From a checkpoint of a small mixture-of-experts model trained on Wikipedia: vocabulary 17381.
Below are experts of layer 9 (counted from 0) of a mixture-of-experts language model. Rows are named router (the router's row for the expert), gate (a neuron's input weights, with its number), up (a neuron's input weights, with its number) and show model dimensions 112-223. Each number is 128 + 24 x the weight over its row's rms, rounded and kept within 0 to 255.
Before each expert's rows: a language model's description of what the expert responds to. This comes from a sample of Wikipedia text that the model never trained on.

# expert 62
It responds to: Determiners and adjectives
router [117  89 166 130 103  95  88 163 166 133 117 134 134  93 164 124 156 132 160 107  95 152 119 123 134 159 134 149 128 179 152 129 130 165 138 194 118 109 131  91 120  87 146 123 114 122 121  91 131 133 106 121 156 117 135 137 109 146 154 141 130 166 101 119 159 150  89 129 155 147 134 123 119 155 103 115 126 147 171 117 157 163 142 118 161 142 133 106  89 113 147 106 139 124 132  97 197 130 110 149 136 121 174 126 167 124 122 144 137 127 128 103]
gate0 [118 136  97 130 126 120 142  81 136 116 148 135 106 128 140 163 115 134 140  83 125 167 120  69  99 136 129  69 141 141  82  99 152 131 101 133 153 114 122 140 133  80 123 155 175 160 164 149 136 136  88 123 127 162 141 144 106 137 142 160 128 124 141 122 111 147 160 124 102 136 112 162 115 128 121 123 137 156 167 114 163  75 105 157 111 100 149  93 109 134 104 149 174 119 139  73 168 151 144 142 116 120 149  88 118 106 135 130 160 138 129 138]
up0 [109 120 176 105 163 132 143 108 148 169 132  94 143 106  84 165 106 131 125 127 120 100 155 165 121 180 128 141 125 160 139 146 152 152 154 159 108 116 101 143  97 193  94  81 111 158 166  97 117  96 161 192 121 103 115 132 113 128 155 153 128  99 152 125 120 153 121  93 108 125 156 106 103 153 123 130 120 102 108 151 119 143 128 142 114 175 102 116 131 152 120 128 120 110 127 167 106 160 173 151  94 143 174 134 152 137 114 119 150  73 123 115]

# expert 41
It responds to: Table headers and cells
router [142 140 103 108  87 131 142 166 149 107 145 142 158 182 175 103 103 153 134 101 133 113 177 132 141 132 128 125 150 138 158 116 100 150 115 153 103 129 181 143 106 104 158  99 130 128 118 113 159 133 122 131 147 114 139  92 124 108 146 147 118 129 122 138 138 115 151 156 142 134 103 120  92 145 145  99 138  75 125 155 166 142 123 148 155 122 128 144 108 136  85  96 175 115  93 141 126 141 121  98 107 129 123 103 103 141 146 117 129 137 108 136]
gate0 [113 130 119 154 127 137 133 137 136 120 121 123 100 155 144 120 156 145 134 133 112 104 136 138  92 122 123 169 146 119  90 120  97 120 121 131 107 142 140 139 113 133 132 137 152 127 157 155 108  92 118 138 123 120 148 147  84 110 157 111 174 158 130  90 147 129 117 104 130 120 128 139 145 109 197  79 112 157 150 120 120 166 136 102 142 127  82 119 127 147 169 120 138  92 130 151 143 125 125 165 100 143 146 133 182 130 132 152 152 158 122 141]
up0 [103 131  83 129 132 137 133 142 136 107 139 112 106 145 150 169 159 132 136 136  89 123 116 109 108 147 128 176 126 129 134 143 100 120  92 109 148 139 170 134 148 106 142 151 145 115 136 128 145 142 161 135 143 127 128 141  96 126 140 144 141 132 144 104 129 115 106  76  97 129 121 156 166  90 158 122 145 146 108  90 129 190 161  78  98 147 137 146 113 146 165 138 152 142 103 132 121  98 144 108 139 133 141  95 154 143 137 126 151 127 139 109]

# expert 45
It responds to: Rankings and placings
router [167 123 129 102 137 130  88 144 168 133 136 150 105 141 172 134 103 122 166 130 145 161 147 138 127 176 154 113  95 192 125 126 103 147 122 144 120 106 119 118 130 105 124 140 116 128 159 113 161 147 139 167 134 136 133 131 131 116 158 163 149 147 159 138 144 149 120 133 131 119 102 128 125 122 116  96 152 100 152 142 112 151 161 112 109 146 144  98 124 130 120 113 115  98 101  95 152 152 137 146 123 127 149 143 108 126  94  97 102 155  73  96]
gate0 [110 131 130 134 173  83 150 139 131 164 105 133 104 147 139 137 124  86 131 156  78 146 116 122 127 149 130 154 155 143 131 116 131 136 171  87 156 106 147 106 134 121 116 101 156 171 133 141 130 132 130  88 136 121 127 127 136 166 149 136 131 164 163 122 122 174 111 102 137 131 118 150  94 100 137 129 144 111 153 116 154 115  97  96 154 150 107 171 129 130 113 117 134 118 110 102 124 107 164 129 164 136 181 118 118 100 138 136 147 100 114  51]
up0 [137 146 141 125 124 140 115 139 130 139 161 141 145  82 135  97 158 152 102 100 143 121 119 140  59 106 105  92  83 104 141 136 149 122 124  95  91 178 123 130 102 103 142 143 106  67 136 110 139 145 150 144 145 110 126 116  93 111 127 113 141 149 127 142 127 127 148 147 127 117 153 120 142 121 143 116 126 144 143 171  77 123 159  89  85 139 139 126 133 137 119 145 111 159 136 130 100 102 155 157 134 129  76 129 121 151 171 125 117 119 138 175]

# expert 33
It responds to: Table cell separators
router [157 145 145  65 129 106 130 160 176 121 169 132 119 153 163 122  76 127 175 134 132 141 145 131 111 181 142 153 102 193 151 124 178 167 129 171 104 122 167 131 138 138 136 113 182 161 161 130 119 143 120 104 168 125 148 122 122 102 169 156  96  96  97 120 110 177 143 152 134 124 144 125 101 174 118  85 121 108 138 149 146 161 123 113 151 124 112 123 111 119 110 123 111 121  78 122 192 126 141 141 128 164 137 142 161 126 145 114 111 162 104 106]
gate0 [133  92 137 188 134 156 145 149 154 142 117  89 126 118 161  60 111 135 151 136 102 148 140 161  97 119 114 113 103 117 162 116 113 118 142 125  74 112 113 124 163 146 153 115 126 197 137 103 145 124 108 126 129 112 121 139 165  72 118 110 133  83 120 111 109 137 127 120  65 132 125 167 115 119 154 120 155 119  89 134 167 113 169 117  99 129 122 121 142 141 184 164 121 141 113 163 138 122 146 170 165 134 169 116 104  94 126 115 126 135 146 147]
up0 [154 157 103 107 133 110 102 120  91 117 122 170 108 128 105 213 153 169 131 129 136  84 116  73 147 132 147 125 137 124  83 146 137 160 131 145 156 148 143 115 106 107 106 137 122  95 109 142  89 132 132 134 128 130 109 108  89 156 154 145 113 175 132 133 128 121 112 132 165 107 143  81 139 152 113 138 103 108 181 121  63 140 112 116 152 131 117 133 113 108  63 110 141 135 109 121 131 114 110  89  75 137  57 129 121 176 108 135 126 127 128 107]